config = dict(
    n_layer=14,
    d_model=384,
    n_experts=8,
    experts_per_token=2,
    d_expert=160,
    d_shared_expert=320,
    activation='tanh_gelu',
    moe_layers=[0, 1, 2, 3, 4, 5, 6, 7, 8, 9, 10, 11, 12, 13],
    router_score='softmax',
    normalize_top_k=True,
    routed_scale=1.5,
    balance_loss=0.00509,
    balance_bias=False,
    router_cosine_scale=14.0,
    init_std_router=0.00736,
    lr_router=0.000371,
    vocab_size=16384,
    norm='rmsnorm',
    norm_eps=1e-05,
    tie_embeddings=True,
    optimizer='muon_variant',
    lr=0.0102,
    grad_clip=1.0,
    batch_tokens=32768,
    seq_len=512,
    train_tokens=372800000,
    steps=11377,
    dataset='wikipedia_en',
)
Below are experts of layer 2 (counted from 0) of a mixture-of-experts language model. Rows are named router (the router's row for the expert), up (a neuron's input weights, with its number), down (a neuron's output weights, with its number) and show model dimensions 192-255. Each number is 128 + 32 x the weight over its row's rms, rounded and kept within 0 to 255. Numbers have three digits each.
After each expert's rows: a language model's description of what the expert responds to; "mostly gets" lists some tokens that are sent to it at least half of the time. This comes from a sample of Wikipedia text that the model never trained on.

# expert 6
router:118140108115161081126175172160106168142115090092145092114159149135150111123102158238137127114178097109163096155167147154126087145118141087069124109161175113157110129159146127147105142130158184
up0:116149130114112149112111138093079112133130065146157063115125180092102105177105170142148107128188134149182148160171091162134112097144059095142087125042160080148115147111077146124090124155137154
down0:143100135047183132135080166091142134156104227092096116159148086121107175108150158178085153122097098109176104138107121130169063119094186178123170135132138150141157104092186102111117127090141123
up1:113102115076133131109099061132149113165060133058096124095170131122117159084104086152177125110100148081185113144163070104147129179147182135159140075106064155098031127122145160133125121120148134
down1:132148193171077089187057169090107153157157129157131171162048127140139097027161105106106104114146117164081140115111131111155127163162133104087059122082132144121161092118119125080142130143128091
up2:119177189127168094099133117109101136128119158164076155114153142106163144189138104076110064090135109100152116182092036100169147131105144135155149150180126149139105120127134156117134116102158115
down2:099051055124105118118100159157133114138119141092133100132143116188112111104128138136112131154132145146141169123081174154110133138098132144161098110165125119143143164121101082202141141186101115
up3:068150103132145105099144128178090184174126139100127123135139125175139090123163114149170091170170119140133130149141110068060140106171179103138140162117102192097145071118112183110114059146105142
down3:146136143086112104095121136132097137083188132144146098100149101085129202139137154148142123092107140146094136124072128180145173190111103111081123115109089083131125125148130051103164165112087123
up4:109124141133112155155135213156137147087149116074117137106105088140107127106187121073157222182102121085104117126149172154162156128080131128082130139103136088166142125154164164150183148184180124
down4:170124141151130103116189109096139156122083209221182097150190159105137091135083128126101078137159139184167118148140085141093133126146178122153128115130129136192107106152124144094149072127112108
up5:127082135103112123142083176115125123184050146069198122165129082166125101137105155113115114178112129171144137091131106128163091162127115115094145097134125135122181061135117146125179121124137107
down5:131126116160096101132144057114137108103207035152111154142107131120096124153143096146169150141127133059119080112147091147087103111130121143152089156091167180122076166144100128118104100107122132
up6:163130125104104148022154107104107189126159077184110148103148089132038151071147079163182140116142160114127149136127110095160097076172142173088113071141080115167183112166117095157129178130103089
down6:128083125142053118174139143156107082086078064092110166146128187163109107119120100119048072119095112197152143160154181193161167089107122149163099127138190144080140117136126189141138127149086142
up7:056111139148173142103092123113167145134095148194102175124180142126121161161097157094107058110105176119159168121156066149081138147128101120109149088138140109160111119103167151115124110188171156
down7:186141138159073119101155129102084139164156110122115103130120143132137149084083151153129109111115086169165140180107114118178131140121116119082103100132132146149111112094087144143129137134081101
up8:130130088152105101110106119129112151178132123148100080119136091175204048163103139162129102091150158113170113116162135150091117073108109116146135134146088140164073160152174142121154125155107127
down8:116099180147121106142147139173117081133120147130192163090089155126135096025148146140153109148096100121112151151155118109123104090181164100136146117155136068104164154144128120190119152086181138
up9:115125158135152114146103219165148127137144085126096129148149181124085090102099066133123136141139116132141118140121119127112172151119156159123165132107094067129123176195094065193109132119125140
down9:148149178156191163079114105129180175093110128041167169164101092174199139172086135123122073131125102078129152127086104070116121110108081096121097134155157162145128125145096177129086130103142094
up10:133133148112114174098133122090119199125131096124165156161178114140056170229076159108134125158104152076160161101101116121132096122117141130109093085138122086129113148079140111112090188078094164
down10:101128121107144103218116122131105106115150075136170142143074090155197151140198156168153088173148079170127210115153142132153111104107151079134138107114156136100155147114147112146153135100167143
up11:151160129146114144089154155152153125102148082175084150155203144122141112167136164181145153141169144137146109126172100177034135112144139144159110128105150157150053141131178133137122129167100111
down11:119141143107137149124101115113120136158129158157102066017120100064141128130102077132120104097146113148165131158113140129096103163111185112063171101127088115095136121069152111123143108141136121
up12:107185168103150140173134133135090143136135134152121080132131187066146112115157158161143167110186138083141108125128116095169173177195103085154155125087124103130134177181093174127122138183112141
down12:091133142123174119093199111183142146091154107158180168177123068092099132118105182105116137187087154172139146135145175141121104133099148144071094128128122148132147109112111106115180140119135130
up13:068133104077144129099126122137115149145157118136130149119124068141092168125124094161124128136162118112111171122161115169163100155150139145126116089145138115131159108189107123158192150148124133
down13:133122128147093104190042108137143146084092144123117145109154165048115056127138115114125136106099189158194094123120139111142152132067155090159105129093144152125061138077109197122137092094129149
up14:075121104156165053141170195148113197162153121110054117156137182136148090088107104137061103114138122075110077138145199103081130132122151110107139118118092120058071158169134112105095105068146132
down14:064103092110112121144135104131063086113174132177154162148152145138097146175169098139121168165111058153192195150138105135117083144106153112147092110117103154134158124137154106171126077163167106
up15:128093119096170116123102099113093155123133106138105084164063158142169137096163112095093114151124114121153165103138107103113126112100157102125139086098186098105124055186138141171131149162108143
down15:130162167088152125126165092115178096065113167170183158106125145167077124105092135141142164165117129117146147189107157104138133121162177089172126114163030139140130121115095041159149087113154128
up16:169120086111135125172143077149163149082128112107108105140104193101104106101098172133181089053120118124112117179105103151120095117103019165127151149084095118098109139161156054122135111127119185
down16:143147109160102100113097085094074108208181099162122134088065047178126138111172094114156138157135104112170107138126166101135173130114162096153138100093133105154120135088151167142166150072149119
up17:052169110067131126134157132094108112113148151148100111152191094160101136121104127123118129094131143177112093181187121152165106153119113125103094160085122100125118086068075135131095154152143158
down17:133108133164168120115064091157205124140127145103142150061101136140101145167167128070101168158114119151138126148104143177075119125158055119150081094168130132145125145159109134180105137159121148
up18:190132098085108125171149147199140156157126151164096140135097134137144131166128089170101131135162151094134126122183113083101144132119176070167175072139129104158143150159137159123105148172175170
down18:119134111153113121133076120088096115109112148150127161163179105111132166100105093118098142134190110099111125156045078165101094098138179167094145163119147133147096115109079111113142132147134071
It responds to: Colons, headings, capitals. Colons after infobox fields (Format:, Label:), heading closers == and ===, sentence-start He/She, and initial capital letters of names.
mostly gets: "==\n", "′", " He", "===", ":", " ==\n"

# expert 2
router:195158150120156151138139108168087154206130117140076090123111111158133087165164158088162163150142143151079075134087201130115150065059138141115143119112115108142089071151147148111125169140183129
up0:123131134143131174147106107146196161127115102156051128165165133155203120093180083172121173141087178128122136104126133086136172152133142110133067120121095118114134153148114146108143122115155133
down0:126080182084084151098113122116092133098147095164177116110097127111113068153100156098140119104133119131121106132162185199175129140122151118139130151129122154139100058132156107119062050134129122
up1:168129112174176145101086127155113108156149092085102142129154138073106096148127137092115159139168133157137082131077152133076120076127118123075144067175149161195085123158116141170221088161085217
down1:112160156145084085126104133155118186145030125113098138114104118192105103149180082169158124164120081088125112130157112116181110152149127112172113096042126125103155093093160113103084162119142109
up2:185183077125108134157094109132121130119120116150162168098154154163118063122102131113136151051091125077114109133154154147134175125144123167088129086080150147117062143147137084087104166134103087
down2:117129152153172120079194122144151128178125076152079114169145084111156136147118234116153151111129126129107152113126128086132101089112142136145107173173086151155164065131097208145123195142128135
up3:110083142133166143121150124081127078183108166114188115130107044135172117104130138162141145100174163129141102143105143109152132143145143145116160066113157111162051193141113085189097112151113097
down3:145204127124082103146145154113146131133112097169087155107044150113104148148108112128231137132119071125090189131081167171085158129115129162146155173156138149127134109153149112099174096196153108
up4:136129136092138176129139185149113169106143116138136112125161128101190108130048177077145152129115136116107011134171092112111146149138140158142129133066131076163113131111151094156158147122078101
down4:115133163157152161125045138085090081160105158152097140118077124153147128092097088113169136114115161164171133127131169166161173120086133093148088119144141127098172120146021080101175110138134206
up5:110141194168088130078160118139133179170122047157125129127159103145169119178120145134138152149142097111111133138089157085163170083136116167137109165123171166141116108123132153119143089110113121
down5:112137150154154170178120119145106143148075206098097120110167128138102139097128137173125083144109098177155154122140118183115104108146121167161121140145069143116152120068175073066088117193127076
up6:176055153085206126144124151176084135163165078061089140173111137101123154111167022196146119104122157124145087075140130113078211053130124123165147189124132127086138145153108124114113120124128172
down6:077110116141111173104166137114164142106107112088138060110098139116056152175111178064133139134065132093151133150086109156066122172178149167089167104160144078135171087144111141119136164158105094
up7:134153129170189143138045129107123135156169151127148158123111133153176147172179161124135156123159153140118142146140132126107101148138139118105106139167133069107146112096170147134069125206174146
down7:113143111136122115150180124123127124122126149120143115167097115113145131129110149090150155095113098129104149092126141194178122119045142123115111113091132218104081108172144154159153027052090232
up8:137087173128082145089136105110175168178127146121182119157112133189144096152177160087087134124062190081115085140207079126154072096137122134161084098145169096106137134117171101146102112170160126
down8:106164115147111121081140128057131100148158089130116107115089135090081159129130182170128131207155122086135189133095101127108119141075174167135102129077124141175147131055137119073116111144139149
up9:104178175100119128145089119108151137121120110147150090165171158098142140085167138184168217102147145106105132124158143145185172154134110138179111118059146111134145143153142159154108053125178191
down9:167088100122170082125140115171132109123121138110180151116107160156123155149156141084118115123145121126150093143146126119079118117202137160119078139153103146138119097132139141141166131126109070
up10:122136153126172212108106189106101178144125114138106115174179222162147158200171096103153159115169175148160138146088103154109130149115153120142128124102087058137135141069156065108144119121141177
down10:131125082099185047102139122108085132140100142141137142149053079123071143092127144099093139111075093124130108104170149153135145177109090143048155139074158122140172184097117158145173108106120113
up11:127141163116132158130161155115170113115171134115128180097093167167119154098118108123114174134145069114135132111149124176109093141145161169105084110165166133170115071144170125166148131151184120
down11:129114086121118168158072130125120177131127086185114135119175086118090124136102136163165155098112134113138141160150104047097183134123087104127158153097163145074106113082137164091136119058069117
up12:100128155142140150114129117107111154196136182175106159118117104100140114140084125160193128124138114172147150140150142094110123096114137072100086142160085147138140097118102095050156118088106119
down12:139163138065147145135178139096172134051143084148143097132159130127124118095135123117054098087135148119199105108103135173157087118066118182126101105124111150155131145178131172136115121216177153
up13:157071104146156089109131112168113164170135149097163130168011151129170130127098097119132179133078159148134085140121155147095177110131128130134142170036100163155119148162082142132090121103128132
down13:108105151139071037158126135105159198138118141105148200118113113123078124115143186155136097176181164187146132144140133122169083122078057143110145093155114105138126083129116107191109128133124118
up14:172068154120090141107126091130096142086111141124115081094101114082096138090108168172159165101157137119150151134144048131141158134082128153099180121140136123145059123102152141113149080134190128
down14:062188130084193148142153090160136177161110107115082152114133094175197151127136098116108167132095093205160093084124156152117110116143089098176090130118111170152174172138114123121069167164086154
up15:112057114147116101163072123183097166129129070115141130128181090135210115152106174103173180135173139147120151136148112152149086129121117145172118088146135118176139150180142104180074101140087146
down15:117224116108182185102139112092091160104121220170154172111086073123178115099119168125057089149147107137136103136166162109070097190181164128079193109099151189108125196092133111155135125140104078
up16:107110180110153135129121158163116155164120152163114112062198140076125213121093186153210148144157117106113120173136121196086157104092135156092104104137130150172126104170116149163133137117175169
down16:158175156108117121201068104112114110107183119128100154151127114130116117142148110142110143117178088157158132168123173116161133145105093168152172170142068144160152123107145120154131137121117108
up17:155065141142124113117152101137121121133103095103071159125136086107075133141140112141124119149095115141115142206118121092129155175132112155143129165142159134174162172110147165106162142136154105
down17:145140061074127060127122175111125155124180168125091117110152111160078090102110152104101131116176127145137120162104084122171203098172151128126120114116086115131108112121101158116087137197094136
up18:140188124163137086241102106107130152129155102126114128144149139108135145094131158103183108128179089087131120105108100108177123097129128126128121139132131108045145128156150100165180127096143107
down18:101072173126140145081133098149131140154180086130159181091122132104109054104157094129125169172143192130110089096114160138123097132135213148154173093155135141165108148109104155083100144141131165
It responds to: Determiners and of. Function words opening noun phrases: the, a, his, its, their, 's, and of after quantity nouns (hundreds of, amount of).
mostly gets: " of", " the", "'s", " his", " their", " its"

# expert 5
router:157059137177167138140122085124126065161061086109172142144083191109114121182119086101088136155119108125176165132164145160153111140214149129144184143113117094158143182107123123109171140074060118
up0:066111165163093128138176145190099092085091095159110104100198201133179121130086121128173136086171095126182040186132127201123103166097132080131130096149144112129124132200091118123129093085087106
down0:156102116185068106152116122115123140132149155143148127212098149190111107067131112121123101102105123171100167106122134090113128088186171167092120111134129139083121146080081098126117046182163124
up1:073106169175143117177077134147154115082141150113126120072096131164132162117075138130158155155171136156183140128115141133099133099143121113162101173162108147113142086146117141140161126077142176
down1:120108167152105145150074116091124144101138172145143138136093166119125149129084139150108098158181197150066126074125195125105120112123126139192180108165147041136093102158087124097126121178099087
up2:099098114108189093070124093182142156111130143122156125112139091140109123127098119137095170137160097131152087115132045117132074153159097106127154120146133141150102142113103111127184110089137059
down2:146128120133127222118128141092178141109097126122083140095099153126141136138087113086169198085129123124172148088114151088104099104110124161170170130075123167096119121069138192098131127129095170
up3:111090137159168093167107129110111150108179127131128161108165157066126119146174150100077150133137147053135116089098129098104116108178139124119130133091078130172113124091114136119109188091117095
down3:115149173129137146155118092157139112145126120035118124116022106153119102158090229171121116106134144131125174131164164178117110160136126100152160103149062124080113145107102155118142142148190155
up4:091147159219054133134149148123097125117110082131153115138116154087131152087103107154171058077112146074109134129137105141115137103173148153134100168077125129077139195127150095132124125147139095
down4:142117111068208119170081123177124187144145138184131130165109140129186109101135083117084124165178100144096106140123194079086123175115156118109171136112116147164075131146172141201158117149071111
up5:131098178130072094112137101140152076184142106172169162117045120115164120101151138141123111119125219104160102134104093131096163133192154104085129145086139091117085152119088139082102142104094173
down5:158140108110180076135174162079159112073030169093113147121133069142108175144138127091101167140132089131084141153101143143182121118116125125118140090126096140149129104168177087134136131162160143
up6:094104114114151112068137139158121108209114148071130160140051149082099119177089119151110173112087113093133088120134129102150118144107117140120145110146188111134144171099125144118045132134154129
down6:146154119136073226154160101114141157060143140112131154143121139202170117113153076106144124106153155157072133121132122162133128093140104153119118161115066112130134137119116167137178156114078065
up7:186069138181173125107140065147129123123074074119160166136113125071137142100122164087131077153146100127126114091130098135192160128158159107168156174104118141124151174076114150110144122132141133
down7:129113059137078174178115147077168182109149195170119120136127178080121152151156103156157154133114099136126084151113174135090095096161121077061137143185170145097150095130137108120125143053163167
up8:121103116144134139149141171179146139118053137113121119164141172073135103175151143103052143206102104137105097097150184136139109176115096245224134129111110154146114183108130131101168106168109183
down8:081147092208149096105107103143115126168102156136134097150166136156098058031105083158138127138125164116125172166132066126093102115170168100126126132121108116105165148149127201133125139107142137
up9:185158172145164124159075113106156145103147048149143109168133122124126117142108128069096135157134166087099154085162094145110105137173114126112150115149140113085146183076157121059104119121109104
down9:118081099098120128099114133163066080140081185119093112104115170149073125112094171180167123120118146157136076127161152139132122144148089120166123129103130179191128142108149162079101111187135142
up10:131091094123195124071183169104147195094097149151101121117150200108148067112159114137138193101090102121074091117170142084075120121106113083141103134108160105115049128098121157147118096135119158
down10:122123096154127117162153077153163050115135143102082182089128106130126180182082134108088090176181135124158158123085071162143189138110140097125160102123107167205137119074127139101132109125124164
up11:134157168144134123126181070176162046079109103112068144129101121123094134151091159108120129183140170093060089083123097147179127189158141154133117107129101094138126171090147085063112094157174185
down11:161077118098066160113069160123093176191108111137160123130102127175129131135134172164099152099134153146154149148125156103044101110143131116159155138111144114100161134180169159173132210145140063
up12:100116128161109110183113118164065146160132132122155086176154087059175147202151125120079109100142121090107073136073103080160137146141120136125126125109106099156053191102157075156136108108102134
down12:191126130085165102166141124105114112109124079129106081108137135120105147155156168190167121117022194160145188117129101120141110081149145142139111112156068149162080113109165131133089123078133146
up13:163101119142127119128092129168171122138074128155152148141095171103101112120094142095110113117177056107134156123153091139103126137142104128131197157077119099148122173091075104099144143097112118
down13:119137136077161109120131116138106077081180097146116124074156102160173154150109197193131126194122158104109165125120126114131158117126150138119049117181141102140110128152192177112170121074187111
up14:045085129150165164117115107093121101134081111137183092139167212121150083145095108089112130191162134091131145134126109156165153114164068117114128122174150125149143095122151105152120147113182087
down14:206137133054133111129118099137109102160117131108084087123142143061125149146118153140167083064134112125133074146131092095130102153117075073161142068132130132153068162097087106143121110145101172
up15:127109115142109093171139082174139160087077173154167144179122105127079136111160109071102183148072144159134129076131108155187167138185111109129161130156164094179134136090078129114174108160131110
down15:150113104130133133138119063087109167158148146141119070156141181137151085118098101093140103136159165064147151139123102161077083123102101143121119140097138230156107156175175164107113070103076115
up16:147136078142083120103134132156081131137106074144118141142075186110133080097124090168138155129133109158206120115088151138123084063088183143056110087107199127151107162088096121078154126104148135
down16:124108143145132141155109138097106149156172112129148186173068079123165147152146107094167087137170154120023137126138130169163125206117113114093124147144096188146118131154096086180101096139133099
up17:104129120148143137099131092116030146115117089093112113083113146165069156146123076151112142115143150113153146113119143135129089106128139154114141168171147127131133177170095120107135107099131178
down17:120169136086105160162136198143210139105132182180095173078150112063128075101141123126170107110113058105137132108182143146127120167160190125161156080095093122128108138096181181164140112092128089
up18:086158099174098105072115117137111092103101139143132071168178103145109101131142131131152186152065127131118085141149085178135143119151156054177124126134106176207126076119178158102115139157146137
down18:118126151103180152121139059094096123123129131122136110170116166149114158124183123139142138117187130120113165171074077146082086160129157177116142145140103156119142150094085137160144156168113179
It responds to: Conjunctions and linking prepositions. Connectives joining items or phrases: and, or, to, by, for, with, also, but, especially inside tables, credits and infobox lists.
mostly gets: " and", " to", " by", " for", " with", " or"

# expert 0
router:055129086136071120157082174094191102049137111138115123097207171128126116106153098142173159106088123127119159099134102130146164170104121170168119121091124148088153126098082124110149157116102099
up0:148130098106101135146060088073126119139117178133109092132077126104140178098144103113139165122173140081087169121086189161126174182118090164163105103107089167101106154098120121072121162119125107
down0:117088092172107153096138164146143096103200098169147115140159094060113107148132136100141109190061127162147158106110149126128097124136129080115169152164132093147175171168085137168121174105124064
up1:088148143180107108165162090129112098110144151136106125168132131108119058117121092080129169216131102145138211106117116148110107098144123090076080112117057113164145119146107125114124127083141180
down1:139125078118100122085157139135123114136099163134131129141053157086095140101137126144114133107037147145115088141149131074132137119091144173057080112142113137118147190109140150185140132112101129
up2:166111132117119152145128148093145111141131138129177156163151159153106157091136124118100093103134146107101206107154175171130161151141100144140076134157092142130173142143134151145152143102135114
down2:163164161097152155198177096095121117125116164234148136156095123153127092109166099097164121121103089120125117179086097131116157147116097099130183102140112143168136104153166110126109115118167128
up3:123141112113089125088116112109144166184179142163118080124163112156151159134061082133135154111217099171098150081116062121164119099070086135166090112168193133120099110145154084157127183083157146
down3:139175147120133116143143127119108114125126100136138133154090054085168137090120088173134161137086066118130129203127119124067110156136103129117202136108143148116107205083157118197146064156134119
up4:118112105118131147093146123114102117210104124099116150125128135138111131113130134064116131122133123130091126142121145169116094157116112135121119095112119124159147074170132105105129115070051119
down4:086123126153122158150109147127182110105095181133175144125110151146090122114162123144121117141177183105125111108141132060128201128104053075112163189099164149117092125096133106145051142091180093
up5:106135093145019118173107163154186142177177098129141078114115098133160145108125116104111106081146180077150111117120104078138104090186158134145109144094139119095142109126125162087098199097159147
down5:141136130114172124060109149110104129138067155129090146190157178102111066152093151172119118148097107184161131147149120242151120135109185160162165076081119141166152168153140122089139085125095138
up6:105132146109174142167108135102109107112114132084161106125154162078100177185101089120139145137135202148139132072139132063114129132161126139146123092103191106191161120052135059091180158095156126
down6:186125092128115121058104109151125127153127166174120147123104089088101115168134118133158087113180146138138148137115174149112144144099125168119199175101106168089120165175112126149167115082182131
up7:146123121112112091161135115127136103139146120154118089148189086109128154135185087122179106113123153157120099117141176117110190144134094140070066148087162151071068168198084114077083109149098154
down7:078146124085130169120216074149101154127131096125173107062069152117057112091109114119141165119135080136106110116065118138152083117137147123204174125148123128177161145090142110129111159120141156
up8:117108136114172099088101151129116116132103131083155107100128098123170167110137100124096122125140179136093124073140153089085103118089153173116149089148158064100061185101100074132153155138152086
down8:158128142114112107148096098113086122157143114125164121124101125161109118131121159143172118153114095114121165137096127128131144144164131143116091198054168132118105151099130099140119056097143135
up9:125110125103127134150092112153148060084143140089136128090138150125143168117124105120132096130099114142104129125165078150163159080081119124114058121138125152125142167119097149119171177120143084
down9:142117127148133110137161127115113108132140135134115094098133165178134069137150099135136158111141148068149160080072097072133148183145054152132174161152101157133066136132092056128172134215110167
up10:132188144116105095112100140125083136117124194121150127141129061160153116179108090108107119132138079107092086140178074140187125116109072090114090148085138167061115189093153106181199115125081084
down10:140094142170092074153149107128141145143110110172071135126192115127098133082147181170110119103122148136155154148152125128101097081165132118089141191117106072125118157151172097103110133148153139
up11:092129071115168191076147155131131126169101119094169160073135102144158162097133210104127134225155131128042106115119086124098103114114148129118083134141102127171097124091114144163177110105158133
down11:134113163179154110157057122104112139115196106108103136101082132119112120153127083147148085152100123155114144151128102124159149175138205110137160168091125145130143098142113125081126217098121130
up12:126102138138130121122080127130157114118132145151169134099133112145148113172114051084148135101141074081125132157168118172154129150130064110169139150106167109110118154149138124165114165141150099
down12:181139148107119126097092196146107133172117124131115101214104160101135117134114169099086057119128201145077125189157175084080125126110147058133109180111134166167067120139147124112130121092138127
up13:059135096146174149193147105083122104196139122188110165096128138116174122126163125126143127114114172107116116110152073109155094128128084138123076139156125156105125114056069110154124094151099138
down13:165132172084113113133144158167100094102067096082134159138077116178075117144103125086108074100141081166134141120143133121106161116107138057130115122134071125145095103100162100152122207159166108
up14:122100135118128111131144128143131120122083099135122131158093094100094155078062093162124110124149128128138108137129182064084169067113122114172097150075058052163167128129116087109132075142182119
down14:106150156163116105152103093122185119116176165104087090111124120167111125157189194109107165126158090140154147097183086132153055166098109112107141088155177128102099124137128131180161118125125193
up15:113122110128166169144089082126134148148101136131140120094175112167151084093085098128065130086104129168151123089129116149137162077134104172171164154168151161148135094115129134075079157199123181
down15:120124141152093129152110180115125184163163135179108117149118124093091167150184220153164118156148141139133117142157136138127140134107151108135107112106145087134094132144115104122164165132185117
up16:123142180147105148152171136128142164077134093150101176125137164098136099138106109114110105096131157111064174179150131117103190104139121174139054106091106127091186095130093145093161141161127091
down16:091122078092113114145105125110109074205041153122181146130157144121107183096158196107129156159132140108126158154123102080163061119141058136121142132163095116174087169166059096150063101109130129
up17:157134145143093103069120091076159127195108104146100113096148151101076125056113144103113137063110128113147164151103112107151082156153064166115113105094134139153126181150098144135207139112147115
down17:116144192098182149108153124137098113140177132068069112094118121115233099139116141132123118158108170151098144109106096189101188109079176108169092157139184078150122102103148128132080143109118171
up18:098112129154131139097148114141150164224122132164165163128113122135127136082153145072156093071128124164130070203128147140130114171152114145125117117164127128126131176089093120149113162099174089
down18:120104103126151071072118109116068122098113139121157113150119102144165073173129173111116148114128105148114182065090168126114150091132098145164105187034148128135114145175151127108092154165128167
It responds to: Prepositions and section breaks. Prepositions like in, at, on, during, plus paragraph breaks, == heading marks, and content nouns after determiners (motor, world, Cavalry).
mostly gets: "\n\n", "==", "In", " in", " |\n\n", ")\n\n"

# expert 7
router:081126129115094169140130151091128168109146162129113134132122087101108191074079123186106156220103123118150199091120115121138142080182175109122152086131137182089124098127128097110170096177067136
up0:071105044131077077145130102128090184130127132157145156093253163170159104107146123143106105080092135101151142091150146094125159117074142170186140107144103059104139170124169125105110114086200128
down0:193064178131092069147124126141145138160160156154149170085100124121116147155067090142126135175163105117129164128067081115112112149153136114091070143103114105100124148067081123117117100143134175
up1:115139155118102127087134107085145161081149121114165151119106097117148089138171131127116111100152165147094128144104104145109129175154154083173138173085069201116126191178082170133085113114155121
down1:124099087173147113149102140154085119180084152171122132104135095161176126124154142091108099170193134101105117076134138103163132171112150119122113132174145125152118080084113137150169160118115124
up2:111161169083125129130113196063132100098110147189115164124105084058144142111082171125168122133107117119140143119120062131062109116106137088063104159129157132067126076130134149149159105097135110
down2:117113100109091100161125125207175105156151160143155144106196116115103113139101124089093133135130137089111138164156169146142166146114155127154182087068098106139112164153109132122157133157098125
up3:119134098155138170188133118167181168144195153158134141090136084103091141135090108088156141120100102107091142182099124121097104112096123129108083145138113155125079148130127113125165141106118104
down3:156123134202137068146137154122126101155144145095187127125084201169140147051173130149228109118113116119166099119146108164123131106114078116169130139092142132121107132121097164118138115137156153
up4:169192077172050138144125084081134125135139150115166107088115097106053151159174129146109132101174170103103179110096089098114133102122133170133095070121142142076093118111162114060136113103087117
down4:152105141086163103092094148173129141157124158134117111172088095077172147108138137163122114197150127077229085156083154139164093180128135097137187165165074131157182182114154095160102122137136074
up5:142141089140100141093165137122201155121155170154147145103123132120138171090152146139153109138102121107144170176093137137114126149124109189157140067068076147176161142099145169147103098122145130
down5:070094185105089031129088110110100088139157125182059115107098139183127159127137124070092067146175100120123119196155107126051124124117153123130113128119142116124102128198162077178115099147068114
up6:116113096098164164173108085094122190157113143165137132141138098166105180174145133124206131103116081126161163143165133151074127076072110071088159144161113076131127195087148159157141159120097101
down6:178144117131100156103142147156102088114126079056128091123203148169182098048094112184130197146160111171125163104125118098150145120093137148160132112099067169124138098181120194089131104096138143
up7:104150107116160111149132122137194123145089090151130121161145125156187137136139139176128150132135125131166159096167096174089106086121137159094153148123071166168112157151134094115180098158073125
down7:167118145091075126137159153080109077139156155150071156106074165088080132156089125105146106117146120080124098091103117032164143112124085103171121127122160123126184138125048178158145125157197186
up8:157115172143138111100129101121098118171089124137118165138123103188086147127179185127093136113044124166099185085143117112131084078142129173046112104166123119066121120105107140091121095124140216
down8:101128115137127187155172125125188125117158139112135071128113161135129116084141081121108088122127140132180128147096129162085166218167151183142104123172115116143140067153148096163147138124085055
up9:088099121144149139090153102128114122095145097119146191084120145075106164182150103093125145153124146086148132132102116138135120215161117159139137103193118157153142128106103069146129138151078135
down9:170135130152114101122074142128139101137123189169159107209116146128155088142142143081151164128145088107125128124200114103119101051084123123162063134083126107090075105086109151108138107121195083
up10:106132131134106085157199130084085131070137093102127137096089100056092117166128135113129124126147172066138168136144142126089098079128170111136167099164091106090087112096142117151166102109086134
down10:101119087109140116130085135115192151129078159166109151150104170158142173114138132162118118136130121111077108124131039163138121162105135116122120186080128100146118155110124146111097145136147121
up11:107136157094136150153135122102153152158100155124174099110060126155111122124136110084110111167083181107166091185094131120087158158132083078122130091064116143153082193174094133132088133184119137
down11:110089111122101121120088111158126080170076120082097170128165118114117111147200121135083157114150085146103107152171152121129111130113148155204086143110105125150168181124161125147146095131099143
up12:152141055115196083092115111140168104140084137185144128094172110104107126141115207147105106118132126128154176083158124195154170164135105155116088147143122129159112082103067191122148099117132093
down12:137130187191120165132094090125127107112115121122157087177163090152175118095110164123138146137047125110080151150138119109129106068164146087146156150148105087177107096089191064086111071118138172
up13:097100143169136175112131169119091172138100132092082162113121097157100104146147076156093181171132118129135139080124092129163111190114131118201095126118142096161111160114110187128122074154151162
down13:159138116120092045133078117158105171129090121147139130151126135102164116133156102117153154118173129158138130162156121138101166083168115098102106075079083130140116120148121140128155114096080104
up14:073145103091174121141205121135110172090152176124084114141116073138085140164158115121152146155067132110133149153126122110134141142121076131134119120167075110159178112118138107123139107151117161
down14:153162158189129153122134156099095071162074112072109121117113185104106158061190143070140108122121112105083106144133119166107099114102140129116139133125168137170139148180151125154110096146123134
up15:077155131112114131172078102133107138151151175145139158148143136133150112092156144115134113154153171109213142094152114179151121106104158108136154100099091156123176124119133085098100118145105129
down15:153149169161164089078115097114178146125135097120125173111168131131116142196081149100170112105081128150081119123116144144114140139089131126123136141191099136158132112124111173162108149090136109
up16:156116092114136146153176112100117152150127117125149112106079128079130171083119148164117084127110146129143136116123094105179141141182102171097168182115081165135168136093072146105144112170151083
down16:167142150134126112172084108160151117196129115089126138091107079156166121153126157129174156134124191129126115147085146099121087147120123100078100133081124155104113068104141106088133141085128111
up17:096045061105176111126094129141127090132121125164064134116087078123131165164089117072138126153125076168147096158066106138165130124096203088089133140151130148143140092071116147126125151129154118
down17:152155119105098129134188112176131158145145169109135105087167112154072065146144092138048119057098103098145140127138140108132110157110163140130177163106084139186086102156098109157127094113129106
up18:102178098133115105167130133122136079076140126181170098117172131142122154087113099123152096103093120133175142119117124128121117110191137110105073097110105102199116114136134110143124139139131134
down18:080075115071152153108104083167104117121152069118109131103172091108087138119109162103088125131147166155123099061234098128166178152112075148223139144177124066196145135108157090173154142134114114
It responds to: Punctuation and copulas. Commas and periods ending clauses or list items, plus was, is, that, which, closing parentheses and line breaks after list entries.
mostly gets: " was", ",", ".", " is", "\"", " that"